Weights of a small mixture-of-experts language model, trained from scratch on English Wikipedia.
Training: a variant of SOAP for the experts, 464M tokens.
Below are experts of layer 6 (counted from 0) of a mixture-of-experts language model. Rows are named router (the router's row for the expert), gate (a neuron's input weights, with its number), up (a neuron's input weights, with its number) and show model dimensions 0-159. Each number is 50 + 10 x the weight over its row's rms, rounded and kept within 0 to 99.
After each expert's rows: "comes after" lists some tokens at least twice as common just before its tokens as in all text. This comes from a sample of Wikipedia text that the model never trained on. Tokens count by the router's weight.

# expert 55
router:46 59 33 49 32 32 44 59 53 48 56 49 50 53 52 50 66 46 46 45 53 62 52 43 66 44 62 59 47 25 58 48 65 44 64 37 78 38 38 54 51 54 59 54 43 49 40 52 52 38 45 52 62 54 56 51 61 35 39 44 55 50 55 41 59 56 57 42 60 50 61 51 47 69 57 49 35 68 34 48 43 53 78 52 67 54 44 29 53 46 48 57 50 59 61 38 50 51 51 51 38 55 43 44 33 52 50 49 42 51 41 52 55 55 47 51 27 38 32 52 41 71 52 51 50 54 60 33 68 49 47 57 71 51 72 49 56 56 42 41 65 38 56 38 68 33 49 42 44 43 32 45 36 56 57 52 42 40 47 41
gate0:50 56 46 28 47 50 66 36 54 58 60 49 56 54 53 61 45 45 56 76 33 45 48 49 44 42 55 48 33 61 45 41 41 43 42 35 52 29 55 52 61 42 65 62 52 43 54 53 48 47 52 61 61 51 73 48 48 46 47 47 50 38 68 45 36 76 48 54 44 53 58 56 70 52 50 51 57 62 61 32 41 25 61 47 44 54 40 57 43 51 63 47 54 48 58 57 48 53 43 50 57 59 63 41 36 60 52 46 59 56 48 40 43 46 62 46 76 70 58 57 53 41 52 45 43 49 45 37 37 37 45 60 53 39 47 40 35 64 37 44 42 56 40 46 37 38 42 53 75 46 49 48 35 50 60 54 51 46 42 21
up0:47 50 66 60 57 55 39 57 41 34 55 63 44 43 38 38 49 52 44 32 67 57 40 52 53 57 54 43 64 44 56 68 47 53 57 64 50 80 43 41 46 54 49 45 53 54 48 30 36 57 34 43 29 58 32 44 49 59 54 62 56 65 39 60 56 28 53 44 43 61 41 42 39 46 52 35 52 35 16 61 52 64 24 57 50 44 49 46 58 35 45 39 45 63 49 44 39 42 46 45 48 46 39 58 52 42 62 56 40 50 50 62 46 50 48 50 44 40 52 41 49 50 46 55 51 57 59 65 60 63 54 47 59 67 54 60 57 38 56 51 57 45 62 48 62 60 59 48 19 58 53 46 60 56 46 51 47 48 65 62
comes after: "N ", ".", "′", "″", "°", "8"

# expert 27
router:37 56 53 64 38 41 40 59 65 55 28 33 40 64 54 55 48 75 49 51 62 58 65 53 42 38 48 59 56 47 43 58 57 55 47 40 53 66 44 44 34 53 62 65 53 61 39 66 54 47 48 65 28 49 45 47 65 49 57 40 48 37 70 36 48 45 47 58 65 73 52 41 55 42 41 50 52 61 56 50 54 41 64 43 52 48 45 62 47 55 43 50 63 60 51 59 52 31 47 54 30 46 63 46 42 51 60 46 34 64 56 51 54 52 50 60 36 36 37 41 41 58 48 53 47 44 77 53 35 45 44 71 51 36 45 44 47 56 51 51 61 43 53 66 39 52 75 50 63 50 46 64 71 52 49 56 56 56 54 43
gate0:29 35 40 67 39 48 44 44 54 33 50 56 69 54 48 36 50 53 67 45 47 45 43 49 47 41 46 41 54 34 57 57 46 51 58 53 49 58 55 52 49 53 53 68 48 34 65 51 37 46 42 37 41 51 57 70 38 37 39 47 51 66 46 50 54 44 61 39 46 54 43 61 44 68 42 33 60 43 32 58 31 60 71 43 60 58 53 52 54 64 32 52 40 38 54 52 46 44 72 54 64 66 30 45 25 52 70 48 43 55 52 66 39 39 36 35 39 46 52 59 44 60 52 62 45 36 44 39 52 59 55 63 53 47 48 57 57 52 49 49 42 35 45 47 58 54 61 56 52 50 47 42 32 60 50 38 40 60 61 66
up0:67 46 59 30 36 59 67 60 56 62 52 47 40 37 66 48 42 48 52 37 56 51 73 52 47 49 51 45 52 56 35 32 44 47 51 55 27 45 57 40 44 30 57 38 50 49 35 54 59 46 46 58 46 61 33 41 42 54 47 46 54 48 44 41 40 47 43 62 57 36 68 38 48 46 29 51 48 64 66 54 49 60 52 55 51 43 51 60 39 32 54 50 47 49 37 68 45 40 28 52 58 54 49 40 72 53 45 38 51 56 29 31 61 46 51 52 33 53 54 43 40 40 64 36 40 56 37 62 56 41 44 44 58 31 51 62 34 37 46 62 55 60 56 57 45 42 37 40 58 55 67 50 59 51 45 46 53 31 58 49
comes after: "is ", ") ", "It ", "it ", "which ", "was "

# expert 84
router:62 47 39 60 38 25 49 56 50 53 47 49 54 51 52 47 60 49 35 30 47 44 45 54 51 44 52 60 40 42 65 51 55 47 44 37 62 55 28 56 52 49 46 41 54 60 59 62 41 55 47 65 47 45 43 48 42 50 44 54 51 43 44 31 43 68 37 37 71 38 75 55 47 43 49 37 55 54 54 52 47 52 49 49 40 54 28 66 59 55 51 49 44 43 56 43 36 39 37 49 60 55 49 54 54 43 52 67 45 33 49 50 59 47 58 49 53 30 52 44 54 48 76 44 40 63 47 55 69 55 57 60 75 36 64 65 54 50 45 51 54 49 66 44 28 39 42 43 31 60 67 47 43 66 66 49 38 32 51 43
gate0:43 40 49 53 45 43 57 55 49 57 52 51 30 59 38 44 48 65 36 34 56 39 49 35 36 39 71 50 54 47 59 58 36 61 42 47 50 76 44 50 50 79 37 55 40 53 54 40 51 41 35 46 60 58 51 62 62 64 32 50 41 69 50 56 40 47 56 44 58 57 59 76 51 52 50 48 45 64 68 30 39 64 43 65 33 57 42 38 65 53 50 38 71 51 37 52 54 37 49 48 60 57 46 59 54 56 53 67 61 51 52 61 40 40 54 45 57 45 57 42 47 59 52 48 52 54 60 44 62 43 53 29 53 58 55 39 47 65 47 42 51 63 48 65 52 53 42 62 53 46 62 67 40 49 38 58 38 33 56 43
up0:54 50 58 48 59 61 47 49 62 49 45 53 62 47 58 43 58 40 59 60 44 72 64 59 68 54 41 60 41 50 45 47 63 48 61 42 55 28 42 51 48 16 62 42 61 49 47 59 47 56 56 53 46 60 70 35 42 42 47 40 56 38 55 53 54 41 49 51 55 41 37 31 43 44 41 49 43 46 30 66 64 37 48 43 63 52 53 55 43 39 61 52 41 50 66 59 53 58 50 50 38 37 57 30 53 49 46 31 32 44 46 36 63 55 53 58 43 64 49 60 55 32 42 42 45 40 59 62 47 69 60 67 64 26 46 59 59 49 52 57 52 51 51 43 41 40 57 35 57 54 49 41 66 55 69 54 63 62 49 58
comes after: "–", "6", "1", "2", "0", "0 "

# expert 46
router:37 64 44 33 46 43 39 39 50 62 47 50 69 50 58 31 76 46 56 46 47 49 40 48 54 51 60 48 62 63 57 44 57 52 39 65 65 51 52 40 42 56 65 52 46 46 37 51 59 46 69 52 38 52 43 55 60 32 26 40 46 47 46 65 43 44 33 51 40 42 55 39 52 46 56 41 59 46 44 50 45 62 51 37 66 37 52 50 55 55 64 63 51 43 61 39 46 48 53 47 46 72 25 48 35 61 65 46 68 30 48 42 64 48 64 67 50 56 33 27 56 54 48 47 54 63 65 66 64 56 46 56 47 47 58 62 38 51 51 51 54 55 41 46 42 38 51 46 63 54 37 61 56 53 57 37 63 42 49 48
gate14:65 31 60 78 52 38 53 37 53 22 65 36 28 56 44 47 61 44 53 54 33 43 45 55 61 42 37 63 44 44 62 54 46 48 52 35 53 55 43 46 56 49 41 58 64 36 48 46 42 50 62 48 56 46 37 49 49 63 49 51 39 44 48 63 66 38 65 52 38 48 61 61 48 57 63 53 38 41 48 57 45 54 36 61 65 50 47 49 42 65 59 63 31 65 41 49 56 32 45 48 37 40 39 58 57 41 58 55 48 44 60 56 46 39 52 40 54 50 45 48 52 54 40 49 73 48 67 40 63 51 39 59 57 45 71 60 44 52 42 64 58 58 42 55 48 61 42 55 68 41 52 80 39 45 53 62 53 53 43 47
up14:59 31 45 53 66 29 45 57 68 50 40 46 41 48 31 34 55 49 53 34 55 41 68 62 51 47 44 65 46 56 72 49 56 48 64 54 31 54 45 56 56 50 45 56 49 58 62 58 51 42 68 34 43 63 62 44 38 38 36 41 46 48 52 67 49 46 60 52 42 49 39 41 45 64 76 49 53 39 35 60 44 35 55 61 63 41 54 66 54 41 61 65 56 47 40 58 58 58 42 55 45 60 52 36 60 37 63 55 60 46 68 51 38 55 45 54 61 47 47 50 34 46 56 53 37 61 28 52 72 54 38 50 55 38 55 49 47 59 33 50 50 51 52 52 53 41 36 44 62 34 60 52 55 56 43 57 59 72 56 44
comes after: ")", ".", ";", "information", "a", "ia"

# expert 70
router:36 69 53 44 41 52 54 53 60 38 45 44 55 66 61 56 46 39 55 44 63 42 59 54 53 53 54 66 57 45 42 51 55 51 46 42 40 67 44 47 65 60 46 39 39 45 42 69 54 55 35 59 44 48 56 44 55 40 51 47 36 55 74 44 30 59 50 48 60 52 61 43 60 58 45 50 31 45 41 49 46 51 64 61 48 56 40 39 69 48 48 58 51 49 61 43 42 38 24 61 47 61 60 63 52 48 71 66 35 41 47 60 64 49 62 48 44 47 38 56 55 70 64 69 41 61 53 55 58 44 57 63 52 37 47 69 32 59 35 43 55 41 64 40 52 40 43 59 39 59 45 39 36 67 55 33 47 36 36 45
gate0:45 48 52 54 42 63 54 57 37 32 55 68 55 28 35 56 45 56 37 56 58 65 67 55 38 50 46 53 50 48 40 60 37 52 42 44 49 47 55 48 62 42 51 58 51 36 69 65 43 47 50 42 55 54 63 26 55 37 51 56 49 59 45 26 51 56 37 44 62 49 67 64 48 56 66 58 31 62 40 54 62 51 31 64 51 40 42 54 57 64 41 34 53 49 45 52 54 63 38 49 56 70 29 47 50 44 42 60 63 64 46 54 43 40 54 61 66 35 44 46 55 63 51 61 55 55 46 49 49 70 41 72 43 55 39 47 48 47 57 59 33 40 59 39 62 43 36 48 45 43 44 67 56 52 52 60 67 48 53 55
up0:54 50 52 40 50 60 49 53 59 46 46 50 39 59 50 52 52 58 31 53 47 56 56 38 35 60 50 44 41 30 47 47 68 51 33 67 42 48 54 40 52 59 56 59 38 47 32 35 20 55 63 60 50 44 43 55 61 60 63 54 56 76 63 49 49 42 53 58 44 53 42 46 55 45 44 52 44 51 60 45 48 44 65 41 62 54 62 60 41 60 33 36 62 43 49 50 41 39 28 53 50 64 53 51 53 61 58 53 55 62 56 62 44 79 52 50 42 57 42 49 34 43 49 69 50 63 37 63 29 48 46 51 51 49 47 57 56 43 37 51 44 64 39 43 60 59 71 39 55 28 33 49 32 41 46 44 59 63 42 47
comes after: "; ", "(", "| ", ") ", "km", "mi "

# expert 106
router:70 63 39 63 46 44 61 53 49 44 44 29 43 51 41 39 65 38 53 49 40 54 45 55 62 39 60 63 52 55 57 49 55 66 37 42 55 44 35 44 54 69 48 56 50 51 46 50 39 45 31 55 43 38 38 65 56 34 72 58 42 49 25 47 34 62 55 54 69 60 57 39 61 39 67 51 41 60 48 62 49 38 62 43 51 55 51 47 58 38 36 61 55 50 52 48 45 31 49 43 61 66 49 45 52 39 53 59 39 54 63 58 54 39 63 49 70 44 34 45 53 51 55 54 46 55 49 35 68 48 54 39 63 46 62 51 52 45 52 50 61 56 62 29 44 41 49 62 40 51 39 47 63 53 65 33 24 43 46 54
gate0:57 43 55 46 60 28 56 47 57 48 61 60 50 45 62 65 59 59 50 70 57 47 36 62 51 49 58 55 47 53 58 49 49 41 39 39 41 65 46 61 58 48 57 49 39 39 37 42 52 47 40 58 36 49 44 67 55 63 25 35 45 62 55 48 44 55 50 57 63 61 36 52 52 58 54 44 52 64 27 49 47 44 50 37 48 41 60 62 47 53 54 35 38 62 63 78 43 42 47 50 46 58 67 53 26 39 52 43 39 39 67 45 47 49 47 43 33 35 48 67 66 48 64 41 31 35 57 55 58 51 51 58 52 57 65 36 56 57 51 59 53 63 52 38 34 35 47 51 55 47 77 42 62 61 47 47 38 46 44 54
up0:41 49 62 45 48 49 59 45 47 39 49 50 63 62 28 58 61 49 66 42 46 62 48 62 36 53 64 64 64 54 40 67 55 56 49 42 56 38 30 58 56 61 49 38 64 65 47 59 33 52 43 30 67 38 37 40 36 39 56 48 41 58 60 74 50 39 54 32 44 41 71 58 37 42 45 39 51 51 52 51 36 59 49 59 28 54 33 57 59 45 47 55 66 55 32 32 39 49 43 43 37 42 34 49 61 49 48 47 54 37 61 46 44 52 42 68 61 52 52 39 55 51 34 41 56 47 54 37 52 44 41 54 41 34 53 69 33 47 51 39 57 48 52 37 47 46 59 59 52 45 59 38 55 47 47 67 54 44 49 40
comes after: "| ", "0 ", "1 ", "2 ", "3 ", "— "

# expert 72
router:43 62 41 27 44 35 57 67 49 43 69 39 57 55 56 46 57 40 30 57 28 58 51 38 58 49 61 62 60 39 51 49 47 52 44 48 59 63 36 51 55 48 59 51 59 53 33 57 44 48 40 61 50 43 56 41 57 36 40 59 59 61 69 30 54 59 58 37 67 55 67 45 50 54 37 27 54 50 50 70 66 60 51 42 54 61 56 39 57 44 45 51 68 40 54 65 31 43 37 56 49 38 46 52 43 54 58 46 34 38 30 57 39 46 65 54 45 51 46 46 61 50 66 63 52 56 47 46 54 49 39 51 58 35 50 82 50 55 51 51 46 49 55 54 44 41 56 65 51 56 41 73 52 35 51 56 50 46 45 56
gate0:45 58 51 50 61 58 26 40 37 57 32 40 52 71 65 48 61 41 59 74 41 51 49 50 53 37 59 44 43 55 56 42 35 53 23 73 42 64 57 63 34 54 57 56 48 62 47 63 58 50 56 50 52 26 43 51 52 49 43 55 63 78 57 58 44 41 47 46 31 48 60 51 49 51 54 54 56 70 56 41 47 51 43 57 49 55 59 41 48 57 45 60 41 42 52 52 43 33 56 55 41 59 53 43 52 60 35 67 47 33 62 45 53 44 49 52 56 39 30 32 36 46 59 49 53 46 50 47 66 48 51 61 37 48 66 50 46 43 49 56 60 48 46 53 42 59 58 41 54 46 73 60 38 59 49 64 48 58 31 42
up0:32 63 51 50 46 40 31 59 43 56 29 53 55 58 46 41 56 40 53 68 48 44 55 61 61 46 61 57 42 56 59 52 50 46 58 63 39 46 63 55 42 64 52 43 49 60 47 59 67 70 50 55 46 43 47 49 61 44 44 63 45 78 55 64 52 43 35 36 39 46 62 47 47 39 57 56 54 64 54 66 30 61 49 55 51 45 57 30 61 65 47 72 38 28 61 68 57 42 38 66 36 48 50 41 58 65 37 57 50 34 56 48 54 45 43 53 64 44 35 39 47 59 50 52 51 38 55 55 54 44 55 47 45 53 64 40 45 40 50 68 48 51 46 58 47 50 58 45 60 42 59 65 40 55 46 66 59 68 33 37
comes after: "(", ".", "–", "aged ", "age ", "/"